python train.py --d_expert=32 --positions="rope" --attn_scale=0.0886 --init="normal" --decay_shape="linear" --train_tokens=205500000
Below are experts of layer 7 (counted from 0) of a mixture-of-experts language model. Rows are named router (the router's row for the expert), gate (a neuron's input weights, with its number), up (a neuron's input weights, with its number), down (a neuron's output weights, with its number) and show model dimensions 0-127. Each number is 500 + 50 x the weight over its row's rms, rounded and kept within 0 to 999. Numbers have three digits each.
After each expert's rows: a language model's description of what the expert responds to; "comes after" lists some tokens at least twice as common just before its tokens as in all text. This comes from a sample of Wikipedia text that the model never trained on. Tokens count by the router's weight.

# expert 25
router:585522555478496546444505535527505482469489512528552487460537566540378487577598528449472556553579580488486515522504528473496559530522447487498611450557469382519471570475570551544441455442490586560474470520515532431442517462474461465540570461470493482545527466469506503456555513549604501446490520482461419528564599569489548413536494429478519497465598507536543439406421543480366454460539
gate0:366563481542634575526526508442461555512526604554505505525464573504579536495533539531532564433553513431577474451565364532478495490533504583468542616442550548481556485529464473496527507537508453474548439566515538572394422538451568548509551405591510592537533580573470462495427417481517502575462522524400559500505487478563473565473514492433495500471577487506456488581520463549520543487557
up0:437533482411435470537620445534502484466521487475539509509621531525536467531559509495404467455509494529500530527445515461452547465507521437609416544483442595472445402515417497488565482599507495437460539479475497420556503462594431619525494549548549470525483528485498492575534496513535582576509490538435502510493368451405493480463492500581595556544505549466487509524549531552595497472541
down0:494542429495468554484518456488520407543500509451452484509435490588594459521463540475589409508525497553474595477545526446472564429496535463508467446488485431423459527470489459563549433604400500515428588477501423494565500447499494524397522560567407520536514510500495526607439466396596486462526544482571498608461580511490573455504547469484585482511417500483590505541522514464482434593493
gate1:472482470471483553516483533567450512388489473483466437481476570472503498496564474605447508488515594478537473554482497563415500509510397497450448518462514482499493400500523483514568366566553541529518526460555536527476483424509424504501437404454483489562521444463545459484575498577488467474507502463436468485459492490551535445401577470506529601465574594554491518586456499680505441524533
up1:535494484486516433483517536413507543468461424456523509468432534527481499573444491537483456482512622492505573557577511434454477549526484517489488466488526511519507477466520505599487478547540447519499374491517501515533506433539478544521511421465382531527558526470459576532468525479495509498588555515419501423375513457589508558549528425517513487581540433528477524547528427505498549409440
down1:389460491463456409502477465457609527547514487567526428543510473439498547497494432517483584466527464542431541465477438491418487412470559439525513465550512478520538516486492463472505518551545488440587469447586408470514488529497496584479557563552464510591558465537461507481560514569520508549530497506506468509489585493513524557469465461422482569461457473580462467585545545514466455496425
gate2:552475438469548465460507491522475538480512472486580596461496417573505463406485437443452473548552604458536529502557466441484455470511518420526452479486484534498581415505411561524512552564505547540509456551466496387612544556484423476438443477448512524435469479472542565504527564497455418478513495486490486462473603447515509511402481411409498543509453493523439555553485517499419536434490
up2:362450512394426512536501454515533526523481473461521503504514425468510585553555485418515410568541539484552595457499519590480529541440557455470468514524496447540548485489548438465522450414514494505516459519486464479525497506421542463514658479440505449528456627455491398427474446486470511485425534477492510457506416496492389496643544514441482497501462530406457438468456489503466464465538
down2:528466418490435604529505682482388427477484494510519523452450472476427547533516477501589476489500540538515480489487493499533522528574474553476435426442485426559523417477552498501443454548550455462498465501465446508519478501479485523559574459525477473541540543469478440490501536485476500486601552563464576433325549575514436367518508457502506519476513511545533498417430537478462540470493
Description: Nouns after the, his or his eight naming time spans or events, such as years, war, year, season, death, election.
comes after: " the", " his", " The", "'s", "|", "The"

# expert 27
router:561478493473484570495453613581495516473574510498456502486478473501581495525499476540533581487514446573471580439407556446470530435522579475551535508538450563533472502510569509510561475618445492454524518480432563410558488412560516457456439564565510421445536423424485488562471529425544506422529446492497543548492566485633586454454534463483472409515510499548463411545550466613459603427519
gate11:455507604488585567496463510495475442579542454504505600492523515470420491488542529488448548407543389495499495492447399447482537435426509539495363535569462565510538480506559532451495484540493445426548537530522458501506473442457566434427499500523591475643547538543539610471578483545522524468486474532400443505590481505450471493443483506435511548498548504469496455589563500575501497525522
up11:574511437445519443552524532459501516469399466564514481448600486508465527502513537498550475553405540447557471456547530509565523548511479471507580481438596561431547603463512387568444537465487575515551529500530504518472477517608461562565481585520460566413493511489483375523483563404434547527471503421544478486468494456588485527453522430512498505497502531580491586446443442501507530492459
down11:514446489479438451469439531459441558398557461502510452473495568523503471493547508528459579565500482554526490552459425575475420508608579503536431479583531539569437625529490450497511498612597498536538484413480537509513511543460539465472513619511484519542469457540444545484518550557535528452384526555570506573488503562474442493463498438512585573574492574452527473538449553533523430547530
gate12:574421519644465551464506485505545482500467525457477571411519500475418556372429451524556495516566586562472456615471517521517494447454536590474409544392520561631528472501517470589551508565490573466565511501480479510588511574472509524415532494487488537467432507568522517434502558526485485474553406553593358522539525564508492467515552507554530609528585569523417510556436451461478597443479
up12:440426468486484430527532500503554493523555434527438528456521496438457520538455477509515563582532416525623457463424418500445540490552506466529437452507580408455545490533433386586579456629443476476509519499543532496552428490497523492449508473451472606541469521495491438484426481529462581470486547487551505479485516509490597474472511508505495467534620413509408439540558482551467566402581
down12:462454554569496503498636518455547442438478552542517559478499505578471458368504495420545518463563578433488525539547544419513481503484553465447421508525478417561468533369433560442508478573421517408605557574525484473569452518509559521555587503514430494568511576562452494479592531453442539492398490556597576518470572552534450514492559508568491516530552446577483527495466464503481507398492
gate13:481412518582581434476451597537442493529527533472542490521472374526574506431524520505456534530466513456497573504473477560439490521488456556449464489527433492527454443437509581422397479512502567477510529553448439520452558560472551517489520588531488536365593609464496523475639610415540476579476452500503557517570522547495483512419452469456665496489438539513441398516481498484461546567487
up13:508467408453572391538472604553434403533477525495547536505533404475584322476526519511527514556520513523428516474495514629447511565522409519491531570481480505517580432377549491516398588593530460553367485565508456514516506451479484520577506498479482508400531551405546577487542531488502538560471591483479564498440561523538508540508472425445581515489454488477419421476372494407476554564481
down13:460500523537471426449554519510518559504488506526503522441542465465507587449515562504413504417582399521530396448558439469462475472464638396566512580465393496564550553463440567450499524496547528460520471531519430505509512467490557470503478631549581491470508534442464536487432582551459418550459490541464571463439527495523440539469435569477513615508560569502531480490516524510566472498461
Description: Spaces, digits and units inside numeric table cells and measurements, such as " cm", " ft", " lb", coordinate primes, "43 years ago".
comes after: " |", "0", "4", "5", "6", "3"

# expert 35
router:436484470422540523538487570532500432536567467474529460439508459443438455515570449557597590548477467539404500528404498531517506544470448540557536610563489443498488493480653529464426503467452592549558473470529477494475473524534503476495560572541549410534509565474563527541519453519517484497556481566529453565561504546471556516535481506527572454504461471460546456393437509448552505529520
gate0:458599482571497535455506541531543537452561480465474491513477483499564522437557560481479517498454500466530453497533427562525548551539543523494531639476484506595450452416474512478505580468551406532574447534503585497416373481414468606584554401487484575476428501483443515460445429505525574525528579541392544550538459481584514538415486508507464518476508478518580426526520512532600570461519
up0:469531432528540474506603589499528470513555484463443478557491561658465471516528561450547596506572507479424518468524530505440520556435535433482502616532427601474409446471429490523558517494547440458486492457429487441452499526492459552496543474574537538521521516474454473465506453396481496633514572517471542578539458533463511464449541476439523522529554546497585485492468503514593511414577
down0:526532454501486451512494497522480500603498549409487537497453455530569440534455496408495482494518472499448539481533476628507602401550593470492501514505483544489648500533447551500474471540451510501475460457465550540486530618564536469486484617490468535516584556514467564499412435560566499541521566436476504547418432502479519411498482511507487458555453426486500487510494480530430495502517
gate1:455471377451484501570419470552537458411505571528485434433461536522416473407490520499564576425484516470565414513534462439388463486484366392486428589363501463470484443492501465557472442514540511500556520472501523504489461465497405531534421501496545459534548507532462389479537438456550467506495498546414457514473469413548495486480547466533499575484544526436539490482498475557526491445534
up1:500439491429526400607477526445466499510476492501516446469468484512430484500386504480534552500456512468543520564538517490431507500476522455496500466466462426532505502534532541537499459465489526495497537482422508464528532410504419498520563434502521468545537531504519465495495550453644470455516548536454435429529568451481473546540578386519567421571539422426549452492484470487470525461497
down1:550565491467446444468503440496539472453492508476513516550421610485559459515493564500517534449538462491477533528535485376505435514416574527479518574488469494478465507516452582524667414536485480554555478491539594485495496492465476526472457621427512478499562422536462576494578452548563515561553531529494412465473457548467377507450426519562437528472514543475525399491544570509565522529546
gate2:398533455532553485531598588531486544549498502468544564480492525459498397372499436546415443545489497508478486557550530470473435449495511480508558509487481538430481458527500642474548541544469514518487517527505481553639538494508477509522418475605530461403477509481520584502482534535489547600446444541487504550527409462524460507510440454472463574522549502614592447544500583505572518542445
up2:462545472523544494577544475504428572535435537454523459470566439572494464559569450516469422516500495562565614435444547567440525485479599448489416465533529582518411494477474482581526496542493518468539510493392523467465535513509461504486445493479499483515435540440482406422505543450449534561478486472452556535517390447542386465491540448609456454503490519434474476458492434557424485462503
down2:603528471576433444547528505515493577557469420472431521425462493510530476504436495604482495474494516429471431359517500468531516570469425439475440383479512529519508493567521575435445532492505547546659574498458545472492437494533497504555588486519465525466540515479470491526492487546426453543503495458374529477481494535485498435573511489422474599446545550473468531446448517448475516583541
Description: Nouns for releases, games and seasons after ordinals or "first", as in 1,090th game, second release, episode, plus cells in sports tables.
comes after: " the", "2", "1", "th", " first", " his"

# expert 47
router:471626576456446444509513395482426529535570494434528487532452429490546416540522500470363486510481488555496497463483490419526484528467445452573441516511486503561531465516542574464538533467464568563475509481501590518526414563512485427490390471507587476515571495503419521485559451483505512469421536549440511467484571526519469390443473481506500624483502561422518556539525559574514466543450
gate0:371476543531541450523509559508496484459499578441491526485448508435494520544545604513503501471528458519520444568546371479487513517474485666407526581468458509505555493543430452522429568471480485500523444586508560492477493489516538587565473461521528484491478540523492525558416444510480602522504568470376510431603429493525527481492529452512542587538493567474545511519455513557501503471562
up0:479519487519482443582610602445481531555524475475536444517512535535499497593539519459482467516432479516533430461469480441516489441462533501459495504543468652477480503543479469551568432538487470419434526510432452438498554518484410660523468555559550494509481528501503463497513474473514600533481499537461443572521439472375437470493498432635526636502415539442495589572509491574579460444509
down0:523549491536461485437455480481520478536518475356526509511552384501502422502417518485513459478497503604531477523592504565475519524522536440506472497464528494463557474470522446515485441534414458492474563497441421558490468471522519483509438595570431452424573582595526462490420446499586549421529466537437480549438507551537612522522500447471438490516537455392538564405541450539510533362516
gate1:468558412488493517490511491556456421440536568418527450413482454484526515501520547480459443509478476490523447447497467499448556479453365518577539622449486493480455395458474457602520534528548456600534491516511530540552537540508453537572428510522511445504480470510502582534526408535422468516515453557399489631506420482507544451345439485515472527477479504506486546552476549505442444516499
up1:559426572488556470490446564518516420481403519494523565435460576497397469580472468523550518522513550549487533591615519488468479518468571494428596461479493427405511468469516563555541529526477494500547576451490477490508464443500541509489413392458499510488557474454515447463484509414528532483569528503452537466405544452585511551532530431535504543542586464549481511501545529385567524415443
down1:441480491553475528442536492472613481572441562541549563488473559525510485498575420472547506448534455545378541531537482513528493477453628488486543426446450475490481520514521516527515481497531463455527431515558503430507604534535483523431511491479437579573482530513436462510473503474523530550505540493504500553498544484388469520463466425523521539530442498542481499500495513554583453498422
gate2:506524470446526419438603595528512511495386557453481560475504515503535453470524499554404514517463500566486512498509474441574434508491510430515512395567445579455517461520500589415557610521517478500443486482466515599610526500445436507531389514571539531502514487574525546537509594470447523523507420550489518543562468421532512534423419444469453517525516508536573467519493599419492541572484
up2:529530500504416496460535430536505552437564523521516503499480426564493443571547525549433539512499545507522557482461449579577456521486607493531488484587480479492467571513450508517494510484476490436545450506469447553448452520360563489490582533426475448568467584424445438492456463532511566461436502415451512484535505453473437490595516519516482545528475589442584438349513513495532521605462
down2:566508535527522456522562580501481471507479455401454409464403525447570518571559528603477435443469467562463550447463494530517525503516498432416495497485461516533510461505562514405460452598522561463557514504405562502505426502495518502540514535440530518485556444489414503577521630505540517480573517520398487386479480532434415485548464542453429508528504568544575444478460507514458464466506
Description: Census phrases like population density, coordinate marks such as °N, W/L game results, and pipes in sports and asteroid tables.
comes after: " a", " |", " on", " at", " with", " is"

# expert 10
router:466587527467548525456507395468415497555563466457532432555433420501440489549423470545532572430448450570511531470542515536420572483501430509601544536518490444502456526497619599455543528504459444497511543445457580442425505460588553472450556534446588546480482460509446524543488518549533587414537499499513540401559577491427501457468485500458534484497414423465525461459522504486532559481594
gate0:446542475557542587616493511543546442463498539459453535507451451461564568446504571492548505465463531519517531511450419479477529518538539585471521637468512478513490476572490564462518572452548442432557447581525533435469490524468527512519521389460549457497530509514457485467451501429493610482569548456373535507482492503485467501446495473454558531544536474592487500526471579472517553523536
up0:457529501494479477502530618466513532535531533527531480468601593551498511531576520407406474496484521482418488484555581487524509573472559447547477560478481528470464439483467432539483489552528535527478474515478451542505492491521472657481465523559473571584490483531490479550547491500583470656461469492519519588520455481414466572564549553553495526497490553467478492436530451495564404440502
down0:530600546428457519501488415495475563578475599458458456481496488503528338498464501446565444514498451581485525475466511562531502415511551460524437496441541540497479458487532494555433462576502490490431495532418464449553581537533517441522479607492414510434547524402509558575504483460505527352528565561559433551537521565523576466456597491498474478540528476403406491460558460500386454501599
gate1:475559494419546531542536478556536433432512474537516570465503578511422507498613471522510458369488584548565414458468451488474538529556427464431431533502551513430432471454449533524489467508533498524540543498518538514527587534475422591557458478509557446496467435510557489469527438471433472459432524558510515636502474476511515508460507457457559544546465488514463558537477547510509495476548
up1:535467588495537451508544511433511515536447490553544524499488528573439476570468476484557506490494656477637570522542574529465584565477548492453521408579458467488449457483503588608443494539504500526512499462545476492522500479497563551538547422455447453477480461503590508454493508472515578432478514486477491427466513532516524534562583388550555465575479418474512554571571484424503544471492
down1:476416514423470475462492517455555545460466522513453444516484529560492555449388397562482524481504502488505515584572446539527466485537546443544418475442393529496502417526470485517574487561538489485520355433545473520500444528512513568502497503414497449475513497523446511493506471512484518529479442517508484547426509520523355488514409457447454410524543468478504547459493507429545442483356
gate2:453464481471498353471501544599441549567484467469450544475540461477525476367569470479425542507484522532474434486484514447515458474484546440578480482470502504486578462501500582520429555507508461527437504498454549480622552436481487520490411498555534466415482569406505543531469594496450472484462540633465526529458553392598498497449440401479468474575453527471473544616417546450538537479538
up2:430494456470451551467486428498465494482453507491540568587511524490509443525454532523463521486515528483563530429515495653507497527429581483512523556476550493574478486567442486503541470421491462439492418511378502476490490488390502392469510483435503395557447485461501406467496402482602472517503516414377532477572484395530439522566450523436503489518519576533525505519489520524390502498563
down2:514516384546472557498486598518524491460416436430400425494485497422494455527507493607454456486431571492455527452520487491489537538529441479486498478416532580530507463545491568480539511473514537507604406537490466493584510539520505519553417535397467568564454509512533494475565498502473497483567441502554554409491485597433456461476553433424440584465598489552468442483442506540384520484486
Description: Articles, ordinals and competition words in sports career prose, such as the, second, debut, win, medal, final.
comes after: " the", " for", "|", "\n", " in", " of"

# expert 59
router:492517591591466525430494499497547535502472483446505526485532487558481474495578437480506548454541495531486545553558601391567549447508493498536524482581438524552439453459435646530449527477442514463493406457550515439399447489410460504464472413522450413485520362487435472512506491534501507431526440434457511513529523425466619442498471527417489553497496461485499453529518577536549551505566
gate0:437539516598537523598558489554537548421487582488524481519518549498534525512597598515503532470558445461528485467554413474475582654489494538515518626451441492541523473591434483498473561500572465525584476579525589550383447499520494599509571445576531543542521575581508514516482535512487552471463591475442549525500485549600484520495452508477569461527504506495499471501494465514484511488524
up0:518485442433445452498497522515541528572614568538539479513608453491465460483450548420479533481430494515447490450461470480541523397431566489480515530494499544540449436401523422539551484583549451430476541475397443412543503474570501533471510608519516533498495474542530480491509483533542582527529485560436532513476493494450532525537498534518514525545494480538486510623571494495467461490589
down0:539486451548516481532540474513510463540452532490522486533475452535476467569440525390526482457527482514426533499465509525538464450507498421521483497432485609435537493541528415525542459535537407578533508577484484559357488525526478502495408553555472614577520524517536502534434523565503469421524535445460423512550619522471445506532517582491492451545505484454517541397547501443534468481489
gate1:444402489530553613545408584519476416450504438472524479479557563501500563495471428515558522425534570560539538491564531531467468490517410466468499537434503496457429489462452467572529387536435471546517542438486476500472515535394425594589417465461521460492444491497514487510538475530462533531562397498441430572415507445506589430383475474421525560474518490463504561525454589588496464477584
up1:519509558502509434488435540478501390475436454517484522458521464432452544633452462542464552415519562503510561568562468511489465553529462507466592453472420498401480449404467509554506529519491544530537531484548397559527421504490560555459546427458467549477499572495533459476501527504484606559444484563421442467379492532543466551547544471455471520556542439543449506542534472645488507503468
down1:399484553514444503503540499502529549550470506577485463534463511565567496473447497586516543501419466565525566478506473535503549415476518443550533507518405468427466506511469500515561449547504468524535457410546552407508501480418534511496586471511504466443579478496551514562545529546512484536518468435529453518561563489484445432512492565461495484419423491486556501529607534504515500484551
gate2:485450479511494490468446486519455519473530496408512569411513420544367507397540409461402490507482531454510541487478475469533461472556503487485503451477558487360532446489402553501439440480578520522460486450457580558592516484470468589465457521477480522438435531477482539483588495436489417545507500439516423559468491472432480426389492403449447477485550586520492497609488526462486526473516
up2:390518474432355492454449414441496541532472516488547465520494437544496436510511500514508554501427508493548555409455481550490571485532600499563404515522497466454489501457501528503479546493471424474440476575446496525464405447515568481520471540437426483496520405458476509480552449472499470493487566521501507463519418372402466513513452462505471465544517582506557468495547513548399557470510
down2:493478421607574516523534570486434503461456524481515498462463515475511483544560485596410398454455535482491508517486468480503459536471508500406531549320496497441478501558457515464524429499476587410497553491518517514464490509473489554470406534463450517610506510494526513525629533570460509537519481513529508442413501596452443473557492554440380566502491534540521572426422520518471541462400
Description: Party names like Republican, Labour, Conservative, and digits, decimals and pipes inside vote and results tables, plus White in racial makeup.
comes after: "|", " |", "3", ";", "4", "5"

# expert 57
router:529486549510477528509556450495638565559614570552423512461448488551535457496529484458499455453612620551533508621465449459469502529496576451467507483580510556633538536474549540472457541467464560523509470506415376487429531458453546481456503402580453448544553427586549506466592451468551538500606509558509488510568508489538519465599526429501502521450462501548426471485505418535489494565471
gate0:413531526569560479541580566519531500477514612472525525519433545466562522476527543466430561526517491451587506546555453493487540569560517603483483593464495591545549509516392427474532562533466483466477551582528581524490487516492461497498554465548489527499495538520457509481439492474555461513504538490436626636573472496627491533459480509462461551531540577624570512543557517542547555550463
up0:469475471492541488529539580561488458461465546457617532497562486591539478498540484465461555475499438456439491523505500547434497515475495442472459574437466573477509441517468406522555545521581423421493488479515516456514496475502434646535486538559581534493501518540529500577512436462533595525492476529398483604454478573399457510554538562438455588537548535602488531544517498467577407474490
down0:504520451412505580541526482544449397560447628454458511556508516553515407479438531456580446440525502511546579464449498585480480512529519441477485482445518560489484481518519537512496435595443460468424550507449501500494576541575537439385479589539409565480490576544489509606398467491475466517537568566468496558481491515502543463456553470495578507477441480528534554523574458446469486498503
gate1:444559505482533581534450469526577519429513539487413480471514492497554508460548454506510464404520481527514493467526456484420520550551406500490459488434508576432516509476482497523547445588491464526539523447491504497510560470512406562529382482459606484503533450539470562575559425529506524523570520532476536497408484458540469471352559504524483570451549514455516526493491570574450419551534
up1:560496526504458476450499475461581502455450470481480501456461460478428513547357415533463503461527459514522584494566454516522557626472495496464549428494455500439443501370559544603479538582487457513540504485480449508521554405528504512527469440510435487602539490526545572512528506511538519504535566525501468448426523483528452567501609492479497454554604476506521472462466513470458500549469
down1:528511550565504499537541483498537598491462536566532423487486479493568556521545445540524443458555564551513585460491405485473524457512534390564496467413484521455435476487466450457582442553534497445530472455503483427512446475440527475527545520504487473540492425478479445562587423548487428595430496467487417557549553454443482501464505402421426524511499531535439521558471588526498489500459
gate2:477476469556433467452456590619438555473479500480502505545556438472501522442520445515452476529459572533470518515525540449507393444565507395492492474501490514491476451511452534529546507523497478559517513447584449610645528500494387513473399442470478504391453439507541503496496564503455469466513469529503460541429512467544399515439431473480439481590514454570495528573504528490447536544532
up2:438475511431413483482488427533515566525434553509458476487526490389571505548525448481488462564439521527525561442454521565518519466499536508487438487512535534589445506502481435396457460457440524547513468537505408512508532467446471543473524438476527465617510543496499421395526407496524446498512513433524552458560464469447429560526497608539539418551477521550512475353551479546411520556550
down2:496466440538573546439468580452510496631379569506452487558515502449493498479504417559529433454494481512446489472472451428471554555479415534439561465380492523512501403533506592493456483557543472450538488408502477403449530476519474612589472505507516621419438521527475483500430508497498527526494428502492557527433462509535473462448487518375460466473583467591491577444479531533540471448495
Description: Nouns and determiners in time phrases after "the/an", such as century, age, end, following years, early, plus year digits.
comes after: " the", " in", " ", " a", " In", "In"

# expert 44
router:549484462507578482583542522433391412544432585477429500529497500515561529570434434584554541495454408480433495486463580466523515476461532450406473539412545451488440465536503515558560491524495531577555512522441516517566521494519471443528500452535519494491555509425498405567520505538496489557498480495481467589574499456564540552474557480504586451417575599463454507449460559563474577530569
gate11:448509426424504471494530536446438492566449485555426555413501460462427490551435527500464549514569458585529487513508421443466545394472479452497427576474492595549492397549560401509426543541540577524480542490479454538412485542486531480461548457536540464526584589562536517435592453553528493502453464502511479468548535539538531490475474472550518479450503576538539406530503543606424425423476
up11:579544503572495467532535535506574514505422451461549455523595494512519471450521515489521490445405529437586531488485544559478541574509471528563567516473497452409557551407467527521531448487478417498592506556514511473526524459552536559577478637516532544429375470460469461582474535377475495535549601460513434556557435469499433566459514485432445450527445515516473586497441363456536572485519
down11:468498405459454577564568500455492476418499494560533503454553460463508581474438392459428521490471473518555491525499515612441500480481552488549446504484546445524470478563512550583460460520452573534468552530438489414520499581416429556522515570516572517558391506418475385538500458593505518554471519462509551457545429437410437525496481505579530454428459539502561457484460443531485537521427
gate12:492488563518480466499618529531501462468405570458482525447458558530429539394573510494464533405492547590516416500490480606487497469487487581484397521504464509465525504541509519478503607453429539390500487480506493606456522557486516585499518484573480536476559519470568489461531572464512512512495519553621490408509564546521462459428550559521494601549498567540509420507479434455594510501482
up12:484447473512458477475527566503544472472500452457496534481458486560503495589477589519397407505466468639505454496529505493470618494472430490525472483567523461522473518542530482541556520515492504450540434485513518475510492540414406461445527377512644537474489501599457507540488521521466583437481471405521457524515508450500455588512494582512502453487463473498494581487543462558572452534543
down12:566497510524528592389639492418449510527540546463545489470493428514551436476511437405482348571544560528442429576392539456536499501559538553413450516606470437531445560482546524498535476516458496456605535506433562532449489508452463532508508515512473503457442532533446572464567496521490550441446395568479476560531517484542489504495429481560494534610577477604530483501409498452458593506513
gate13:484542488534532446508457469554507479525484540564472466447503375480573498510486514510496526434515495497552511419535513526490511561409466560406467510456548514567454532519533586527462462478527479509531532575462457566478474519520557510437505516513492514507566563467444489508645593500488479598478483536490525533568526580496446507516510577426552543467541528471469417506504469565481493561505
up13:490559393499520400627479491523465479524465501554526456482535467400566424529527446476524521484508455482498456430557543590457497574478420553440525512412557514542476499500516524575525525506519415556426529497503468550489464473575508557470466442366484523524495519458540496536601515468484555573445572556514576529464516588527517501522480544404556489510553486389482429487482575509472481508487
down13:413559523555503413422448532510502534554445463572479533493492373502612432459534542555487487475530434461548506507532455432462511522491458493625468442589449513549525506440490620503486521553504455459536511554511565489461426529448495479509471511548541481519510462433553532476532560527547428545445553540455567593513560437502462543464445483518502478540519502586468537530533509539580447496473
Description: Digits starting a parenthetical conversion, as in 1.88 m (6 ft 2 in), plus coordinates, birth years, and ages in tables.
comes after: " (", "1", "9", "2", "8", "7"

# expert 41
router:468496484568462460560488485544509532577504460600520568559443574499491442518466520407397523536403435547583367421561442451452539466474457458555519523439462459438462564514445446510471499510372454422473485439496459560493483546469543530535409558484521568452468499498451468556483570562554451523468511486550543546555473424521498534580555494615551465410495484440487582467535471446494427479478
gate0:431496471542526519499446513512536529511514471517446589519510452448506504396561543465430559449503494411567474448568450535551480524536562586531527623443525523534491518515427388522429557500471444426554500504456491594511407495405490596399381458453494532527520543557522442526490474492561583500525509508424564524502514468504502593488534466493604515476569561524477473526482410504493544510517
up0:487457446508454442494530555510505526565464492446537560511559460541508454503540542460361532467499545449501537473482535540531443440497611469546505548475501586450438509514460408591447511504497459439517510414424440484559471490466454641441402507524515534491558484515483464481471501422532590493537433540452618577479519445526499556541577387568595506516511520498479540544496423487524453428546
down0:531464534528531538497449490585488462524525526456412551474442476579491471436484480476451467480561465497555432478490480532533521452514493466648474496487511470509442448586531451532532509498496455486484475452527475547534393541531529475451515474435388588439545557486487533539464511455577537478550513494474485557578474531512507535504521487602506510485413562491594365448585461510480554550478
gate1:438426385510450561519506492635428537442514518466531441448535513498473482477535536509557486433531551581563431491505460477406492446500420456502436552470465489446433478528444519575499490569560434588572499481556531482486538540505437499481472446539458386425549491501500512501556473594489426506490548532383491520512409455542502457445485454575521587455526450484520538519529559528499441509512
up1:484363500510574436534476556533444468405480449570516514449490480463412546599526477531530555490542578545534598518570437505503488519467518465479648491455499463479517529489486492640487518487510551498549516484527481564509465482611544529478505384549511509549546523488500600513483525496484506400547555460497425420389517515473447529511641484398590523544619460601482523505520508477521542524492
down1:478534478504436492431437560487549507463414565459507521480534531516528560504489468510545553497535555474422579597442498534546455439427523518487425417505473451436594453525458572495514469536583395466514498400498436505438541462449436499469468496492529458579523527482508516436504498549523422525590453502540436466519536510412496575516439476531452574533498533609482607539526578491505471523419
gate2:499472427541537510504542536510489524508400488430501591522532441454494470455477474506421499569491536484479456527525567480499443579520486416524522557439461513483501440541451575519456594488554500517447531497455524571535492491446461497456413516512575456493450555549476582473521572414446431521505473440455516562536485453575540518329394522444498457474513439562443446493476555433496572499520
up2:470487507507449540511500481541503505497494566551496557556505455420455444550536476511472481576563536462550566481492624579455464464465568504480509507531452524585522608557451479495520505443504468503526555569472365534436535505407518467505541525408515433596496565476477497441498491393504483516454547439474515470500419467376475479488413606470505425526471500465445478444479502464468581557583
down2:509426451535489632548502528441463499587550502470507438436516498452486528515558449551470436423570520472504478396541492541519532498577424389553494415414469470551437488569474486454461423577542448467475521407437543460443520400456422607527513500464508525408518415554533488530456527553459589558530493519458600451511528558439491452443510497448478507390459439512513507533481545514482555536555
Description: The articles a and an, and his, its, this, that open a description after a comma or "is", as in "Camouflage (band), a German band".
comes after: ".", ",", " as", " is", " was", ".\n\n"

# expert 8
router:440538436441449537500543414510433531450539636447485473530439446524563518528490528539444548430448465503460516511485495482564452425428560431549515531523496517572415426567506491492638542516542425522552398475476606503551501488449501419517504444627490498520524498478449491553502556449412409465463449598498552480496555440562512441497492581553465481433546575505532504549542471490442524474537
gate11:444503480439450531497569499479475522580508516521439531495486519448508491522448464492455552463549558550495499462480407498462575427434469469556464542435529599508515441523460453556455511500540501464484492465422466485447449486416547429418482493586533447554560554470509521450587494542534515525420496428459495520580449531370557418479475430493514499463632603502527542504473510560401520449516
up11:560567499533520466506485551450544508495453422565502423511594448538465458475566521470496481457451453477578510480516521499499505503507536484451541454526474504437558585487504516500457519517465551471574557561509453463583395381575500567596502566548585589490504527561499549471545473427362528549523556500471475497541532413588407558497552544504450511495370414587475518515465406505498559599515
down11:483539464548426454437479477449417436452503481465509543456547506395449501517495492512406530473471482553526407563430429572463463506568549416527358496550539471505498563494516523536517463444521467561448449483428544490538516517439513512510584615518537500485458492438432412458558416586524392572450520562461507485526489463370500531490522498553530513548455565509459451468539425552533540515502
gate12:515525561586542465520531506526535422479446556485439574397495514504515536386455497530490498401539529546460528519495502516443416488445546536428448474490440574571474563586441518452549519592394639526515506531604449525576502549462533491548629449546507569529536526587530429467485557502443530462461458549593470429510584562515462487514543551584537632488478600612426474581419427527490487419487
up12:460500411488554382503540560481572501474477472462458592466519540504514461518527516495479524525510454444571595487452507483481506505462466449639416490526613480471496545504480460505554512572465453469446461569533504559511462501441491427472569418452572566590468511509506431523498541490430588468458496502481620478511536482490585491422486469476495510525482420465423526561449475633507571351619
down12:508530456541487554498539408482495483450527463461511597329419492535482514439393445428421500566593527454498420583535511531542484438481471545444437466592442472530480509541454541500513521554442505443604533424443486471468514582491589541545530495530493447476522525507481464453589525535409524448442530513528548474427487494469526570513565519568492549552528427414496475452550482469446547612434
gate13:445401577546510441459411533475480486503504541544545476561477437577599520460585500501509584420511513476563511431471518556472505501464576535413458567511499494520423466534532589547305445395541495439468523513490470564438533505490571490505531569561409565425500512483462553387590621514506480591456499509483555510569566467552470507522484563439557435506524570461444453518485426543460528566486
up13:488506450503566416611478561553548460503529459514496528457509504490554412529557507513482503463540470551435504539482484546457502602505443487517493524479468550527535523448522465530477502460500410542424538533490461481489510494523580528507484451491466500410599531500562512523554491498459535638405583487529563526530606508478580500540466442431614556500511510426459419523440512416486407482506
down13:503475512447531439515538546558543587502454479489381516527461463461544501496497539525499529436487534537520546499509508473453565549447547560526460424553529536514535478506508536517542434510592468560484570508433483512397545520527456444491511488491502544532523510443525473411512542620447414526536535444491493538520471420523494541532447500499486439434574565480468432435506563673550441495435
Description: Digits inside measurements and codes, especially feet-inches heights (5 ft 6 in) and ISBNs, plus infobox field words like Label, Genus, Website.
comes after: " |", " ", " (", " a", ":", "-"